Weights of a small mixture-of-experts language model, trained from scratch on English Wikipedia.
Experts: 256 experts in each of 6 layers, 8 picks a token.
Below are experts of layer 5 (counted from 0) of a mixture-of-experts language model. Rows are named router (the router's row for the expert), up (a neuron's input weights, with its number) and show model dimensions 96-191. Each number is 128 + 24 x the weight over its row's rms, rounded and kept within 0 to 255. Numbers have three digits each.
Before each expert's rows: a language model's description of what the expert responds to. This comes from a sample of Wikipedia text that the model never trained on.

# expert 41
It responds to: Name and word endings. Word-final pieces completing names and words, especially Slavic and German surnames like -owski, -icz, -ski, and Jr in lists.
router:114094140158094122146122095143155109127144162134132133124089115125118134136137138116150171159095133143104139137116135124128133142145113113146142125104148108107071134117080128128113120117137105172114153155133135149139105131144144093158073114135123105150125156135116147152125123107094134144
up0:096140141115116147112048107146151086113116119146136138140135122094137110132115130125074187126182184128113120168081135098130106123107145148135155160106144129095096156098092095124108113129156134150147146174135129173102122140120120135142126143150129145145123177117102139138109089128130120144
up1:128118123100131174111137133116110155088173136117133140119128115121125125111144097134164139141076101148070100138163155122100129168125136167129152145104130102148109106165100077164147101154115121072128132137123135103138125127135132079128117146104121110107115131108107140159130092143162099131
up2:164142134161103116131128123110119150165138122142111094154102100094112168128125130107114134105111152102120129130185178123174085128118150135127138154147093117116159165145106097114142119115142122133156140144179137097128142136159142128114098133123103125150148104110130134120081102148124125101
up3:164077122108143154130128097183146121129107115138141166123082167139136072099107144094149175121118085120105125093167126177135194134132143168093133140127191136149126149130144153127079121139143071134151136148126123146129094105122102106150107122104095079129115147095157127097154170120109154099
up4:065081154101087139106127159150142123131107135111130143105132136139128152141088100140100120131090105123142124108098135136146131164127109129138135116126144106086113133164185143098154091121135103147117158149132098160134163101154105123095154114163161127117105097140110104138090133107164149087
up5:109135104174125096094094104087079126123172105137111118139168113124119117105085115103163179120118163138111136106139161099096110099169134162158116120122096096137111164108126124147183112165102143134103150116139129156147131144139121114124154102138146144139145133113120101120136111113072166097
up6:117118159178118146117140139131121129114128141162151117147105124109108154126158178146132133158129153161127118144112122101108104121139146134100146131137114097181184113119094113156119137092146139144122124148139158116112124141123138100140131143135102139099135139107114106144172126140114113136
up7:134105142088087109141145092146127127101130086081111125095133085105150126148138052119131122153106117151146133108109109098133125158157111129209105129112144096134114116154109110108130156138137116091187135106118115133135122134110099094163134117151142161128178130104110130122114132157130214129
up8:110142133158117121125153164157123139091122117127122124138149113113170129120153092078141104190163128120118124152183106126139139144141150088089169077136125087096116133155100105140166109124148169120134100163098105145139141157133150139144119129133099138160119123164088101174145152149128150124
up9:097143121147130107155079115137138128157086128084131143135109127124161158150107099105167103136143132104151119154140120116146082118080133118153161120082139125152133114120130124144114169138101109140127130110123113165129150146160101120104099131153130179108091162094113120169108130132109156106
up10:129101149144122136150141136133142126130138126146108157140121104096148132130141079114187119183113112096123125090112155182122104139136084143130107137175114126109108155139145128137126124130070128134135121089149103150150090130137124150140089103068106136129113121118152154150110148132129131167
up11:074082107154133127151112169146119153118123170180114186119155118132129093100104145137140165100126160125118121114153158137117168137148171134125163121115138088128094124118091126108121112177134122122088114140143133083126117158076119103112105125133126177152118120127124114091071141097094097146
up12:166098134123131135131115128132162139131137118134158075135073161060114125118126137087160135133115119123113137125128117096107105099141123057122133145099119128128105114143159133136078091109101100114162152136106131094179103116152111128110125132127133104090095160140136105100108145172110085128
up13:143127151134122064141096136125157130116157099133092089137130112094150120132133101156154098141108145134140116135141160129137112145102115146084170124096136123105138113137093163142123153188160095172095097173163126101088141150145146112123130126113102088136148136140144123118121147156107133108
up14:114080119137097117147145139103174145113097104115112142131144100129145150107126118163132103110142140118138091124112117098140119179153091111102135121123161080142141156137102084133121177134150085163118106137148151120133146132137158131088115107148119133145134092152094115124141158129111131120
up15:160161154149144139161131150160159148128110149132130134142156116132120178131171141072156116139143107102141138136115111125117163140136130094170125106143129149127089138136100135133155156092131120117115141158111127119125133130103112111116140121099147092134108139116123136141180169131171169138
up16:147138157139091094136124133126132141119135100157136135138122115105142136110145171131162152147121133101150139121142093154124124106136145093099108134099104112095136136095123131103124138113104119122130143136147131161180109166131150089110131094061110092139136135125140140109120143094071144181
up17:150096125147169115147112097201180125099133107124131071103126140127134127124099091122127159127141154115105159155144061141092153095141141141121142121119140106118133156114166149121121130142125117123074127131115155144106106151111112117099132083189130149142129134141106124137089105128080154140
up18:164128087102173122128104104147134122135145109147107159152070139126114157113118130144137114062123137086119113088120155170124087127138088107129185125165134102153099141117135105165102152139094152127141091147118147109109131112148150128131172171103129152138139086134127099132121163142162124161
up19:090161070137103111123110147150186127127186115136142136127112151120114145125093130094134073094055129129150139145142100170088141131139124116139140150116152152108130145138139097105101144101111153123107143121158120170146134145160136102118104155119118150135109126144106068144140115140152083138
up20:142140147093153111154132126154121148159138118131141101090122110121173099095071107101172169154094127173138098131118141111142149144088127117118140120114109135111108149098125136142096144147114135161138136132141094121169107154154135114119152133150114131166122143130108104063120134153096138140

# expert 44
It responds to: Word-start capital fragments. First word pieces of capitalized words, often at paragraph or sentence starts and in foreign names, such as I-ts, LA, My-stery, Ro-jas.
router:113127117131159132064099144140128121162134119137072121119085099123112154052121081111122131118130145156119136111137100144107173098109128152109099093159117134116112139085155143117113174090127093123116112139126144100150094102121192139080120115115135158169143143151095083143090118122122089134
up0:096148109151140119133148132153094116125145125115142112108154132137159141107146125093109166138077183155129093079125134156134150115088153183120093120114088087107096144109155101112145144091140072126061114109133141121116133117154124151117152154132143094140107140131105117125118152124119117113
up1:133136153134131134154128130129122144164137158126097116132170092106113125143164107137160126151116177203121136117129134155131169099157121126137137081160122138126122088160124156159162116116111200137125073142168135131133089157099125137091129117170104112101122140140110091151145151136152101118
up2:128080082125159106135093130175143130119139149116144154112125122125106136113131114095093129164138139112099105150136124174134146114123110111136086143118123131115113101158123122100104135112164126115091147149116115151061125134079139086115151079125139121084142145108093079158112143140122109146
up3:090080115153110138120134089131137120150169132112083155134151109140072153128152097143146089144132101159091139157128139126127092104154136124052093143121127069147170135104133160102093136108193124139116121140132145105135113094105138135125116105145085114127128116118101103145091129138146152114
up4:144119092142165126162156094126123123114168095086157130099117107134113153102139122137143150111127141130112117120099144079130143144141158114090117114114136096141105116094116126142114124148110076160100121128084134161121134106065083094115159147176106116097124136122095092155108145115110121150
up5:105154144118145123130139119180174120121125094100133161119062154154105122111141070115114114148178122084116145083117106153138117095107143122162144150151101120111146116079121101136108141150138118113139143121146156153115105136089133094119133112088151176137088097126147081165097111155092142121
up6:132138111169172145119145112108147087093103112121120135121130145179095125098105119119130165100189140078113138142159132161125164145120106136120114142134111131101095140108172125126091124119178135131119152128138138124139138103115130161107112160104115145168144144124113141173073187138105114138
up7:130052124158140117140118161144153082116132120128084170130126123083114139088101114161122136118150140132133143084111101181101143102174125100139129096126089154116165123114156115121159139104138166121088117150109098108168127090098163176110124114169141136187127097140113121151133161120133159096
up8:140067129097139175168066140146115112114133130151129154096135122118121145110124129122125128127157123061082107138114100135132120111101142108162082140145123086126113142144120152124136136134139101120131136157101105118115098105125129103097143103113145144136126162154126087113089120129193104150
up9:107140155167146084137100115116157131137102125140099056168150154164101150090154162140146121105117104088093125150168115141121124137123186173127095146129111156161137125131184132098127155137070129137158128154181118096131117144116132118082142079146100142134159124071080136135117111122110113139
up10:199118145088135104100107144113109099145183153133100126134131139105118122086165126128136096107124107145116182106160110153137120130122159129130111137157103131155177113160114092124099119105161132146132091168097144128170121109124161166130104142151113147089111131187107109107105115150135138156
up11:105148091121154116121147124194099138164112100094081161131128122101119167120123144135088132109103139119140112116130152142138116145113110150131126103132148135131108149135136113169133142148110131100106112133132119158137089160124108109065108148173094141112075089134134112151078102183126107114
up12:085148132139115161149109140127136084118142104122138077138154117132123128126140137125136150154086088184157067126118089153128098195139140135107113125094130108121126135098117135122135144106145077135116080119150159141144114150155107171120159133141132125115103150163177078173149126120114134114
up13:163081097114111145170118104142153115085107151119147132122145094092118100066124147074112169132165150098089098138103080127152150139131142099120139121107133122128105121142092121089134113116133125116094120146122152153126100112118158128112168149126145164152152141132142101118069144135159122151
up14:135125089108118117098121154138135104118124141133121170112117083110148153130131119118132177086117160145101123121089148140125160129153157129104083104129084100093161129110109171143113169141113093158151140116110176182123147147106132127123118107118161141137181136152114151110127114134131129178
up15:129103138122118139105140131103155145072136138081132149098142092096137128121125092094089106143123156146075093085142095131132158139094151118147120132127154120137121076129128165106165168161155089140134134115175111095146157111172150125156112122171161106143144094113105129108177121126161124139
up16:147128134110185119151114135118134102131145119146112147091126116123155151119125130117109174115122101166122130148170114190169135120159083161079094135105127113094136120131141160130127136131156152151099126136134144120147072116109157136091105120102125108119153147180143118180134152148114119154
up17:103079127153095123099064150140147111060134105116143113129095084089088088110089132140166164143115136150123104137181110120119101158141150120128107122122104118099149163142100134126121115107160091145102107108101092134141114103167125122117117110144113112188150122117113100123130152147095111114
up18:098142079098129146136120147091112116105180113152092147153117094126151164144116116109131079094152133158144139117120128098139112098132085136132121142144158125170102104134122135142118143107109077174090146141121111138165129124137117130127081131146109123147130088128149142126091143181113101152
up19:081106120083131126100135127130104107119134098112099122135111135111085111159141097149117144129133156131126128100117137142133174157088150150151132170115149101111134131108122144117121123115112062138143170128158154088119127122117113073114135148085114114140127177059129129116129124138091118096
up20:166134117109156132145105143084145084110142123135107125094153156077138142094156114120147114126115110118111220123156106139129118131126116128148145141176096171135114141121155166103091130131128152079147148121154119140143093125121148163126129142129135122145100123126095113096114118137111089152

# expert 11
It responds to: Foreign name fragments. Short capitalized or lowercase pieces of non-English proper names and words, such as Mas, Kuala, Divizia, Bucsu, Viv.
router:104105117132114150077110138138109141142138136113060145123077143138158125137148155135154099122102141148122169115137166137089123141116146171135126105111123140108106081126150095076097139126124126123131093112135089093148142123151127138129135131136131138126149158120066060127120148085134101132
up1:109184127156072131168146145154142113134143098110126146125123156128162120156148136139116074137107110148121141098112145157104141122111115122115131153109148104093116111146129120105098151096123123152131078125148129134139157110141118173108135144091098124121128144103164116123165147123125149119
up2:153129143105138134127132128146150135126124099113081094166111141124119092142125096159155103134112114125114098150131147112098101138161112132133124097138090133186127164124146109130158159068155143134145144118136128137126153141124119129125129108137147117143106055127148124131136091148140118146
up3:144110148131133128134152181112110171122114104077148110113125120097134131152143099127132110129147110095152090122135119136119097142105171124136114164122087111113098110141108072090111103134153127120143127148083122107160120124158156076172106132097125143114148157154167159108140141153161133115
up4:124121142096154157094098151114131151073155108141039128126118115142120107103128102138147114114123115106131143088117111145085142139131153112154059119092106115151093115137107096097148124094089127116134144112059144127138116146155142131151096122140169097087150148130141094141124149127159089103
up5:108075138104118116133101158157112136094159127158148131152122109136175080145132125116159126126154127102107106159143143090104136142140134147116110114124110129117110135130139121110101126122148148091188141095132112131115152144170131080130128127078131146098129114150147116141122093129123183106
up6:110115111148173138125101154138097090153150138103124113135112136091120148130125080098125141112108119133165110181160144130126151201103126160126175142098147115134139136157134088155127139077145154112172148126149120112138092140137146131131115153124129122120107111120119145091104141172148171135
up7:118143125153159132080104120119148145097135140140152150124128085152146144114149149123182155128157114171143102119127138130129088164114126158125150129141104127140134118069088137106084133085137099099109127096125137171139153080163145118133161119147125152158118173153106134110099143158126109118
up8:124096123133106147117131126117129122155151121137099162155105168152139128135131104129140134094126142178158165139100139144078126118121093115089097160093131138161126100141136119112157160149126111099136115132114102124088126119162072106128129147143161127130123129114144086148132131124178107125
up9:133128109109147118126114167119091124108133115104131079155119100138161098127154127105108112115142138132116100203134168140078115154144140134121157115128138134178115067133156094141157104147134120131110120129144150136109122134158105124106130086124124121079126170125109107131120141161113128120
up10:139123110095125168138076118131143161115087122127115146099094119087131120153109160141195112159144128117138113147097106134075112118132171113145130163113198112136099141123075133124119135097105116123106134113138109141127156126173141147133105133091128111087144154113113108136110107129174118117
up11:123129113126105155141130125125155137097113115148094107104096129122167147133131128139117120150137116176142155121100101110094154131104077133146143075150160114148114058129167103101108165111105149108092094132121158111118162135093082129112150142113122131099121158101143126156118124135160170118
up12:086113154119084134132059168128126141079101137102128154131121161105153101138168151130137127094076114134121102147118095119123157102106153114103173151130149149135159113076165125081137085052113143158123128096123109115149140119168098130152076165135164128129100164146136115139102088136118123104
up13:069129108137128150154118116112128146091080124086140170150117146142126128097121148143127154150112138153138110124137138138099103122113151143161146100118089100136129133129155155056105133079111084136117109142124127145136120085151113125193148139123153118129101143116117123100074088127139111128
up14:160149142132169125130101137146120128162141134125079104121130116138127105125123105116151136143121149138135123106166102122112116120117144130123105109118094087114105133134063087131176112126088110112106116169098068152120169144152133165182124127135167114089156107094127116108089110128128169095
up15:117130159138096114132066115108133079081100129115130139168068144155131137156143150121148105129116123118149162109164116115124115152119173137184131120132169112104135100137145164160143134143139090130151132099121136124108111162141150090114117122135093103125131163111136106128160108127141128123
up16:151132151106145098110109135161097121157140112125110136136125127134144112106153104122153092117090116147098106085125155119079103161164156132123102129108103104069165158072073091116142133129119098168111133144120088195146145112153121083121164128104126156084068166141101110118124115124138123102
up17:099123150127136151138112178157102111122160160126148099141048115124124126165137147133145060083152112080099146132119165160114164127130121158130107114142137119125132155160156134132136034070174110111084108093172114110130130158147139131109133142081127141109157161176111105119123155109150181136
up18:157108116155159108131057149181147082144137110110105134162143116132151099145179126085114132131168152136113134141124110157122139124143169100108138152146121134137100132166113121138134145150135143123118108126142116133134104074153142149128150128120148122119101141146117131163141138178078198124
up19:117111092120144148126136125190086065129182123101089139111130111124133107106130166148140131155099096117128171089158128133104128153172116103126133121111124145124132123124147129105120125089133098129153124119103087130141109134107152146099127178110133119117128136173117141167095100140155136114
up20:154130117120119085119119116115124096130123079120133105149049130125147142104147155149137145148117137152147131133144103141132122089125113108087187113156087150138125137148120133144138131097153120089092132134122115151148105099095145115108147183148128138132142148119112106119127153111174111136
up21:141122130163158139118134137147118102162136150112114113119119136132135127109149093135119091100129139162126136145092120149107136156156154125141088114131137166141140115148133127130149124096196146094074119159147144121119179118123174096120128166174143114155147077125142129104132112115126166119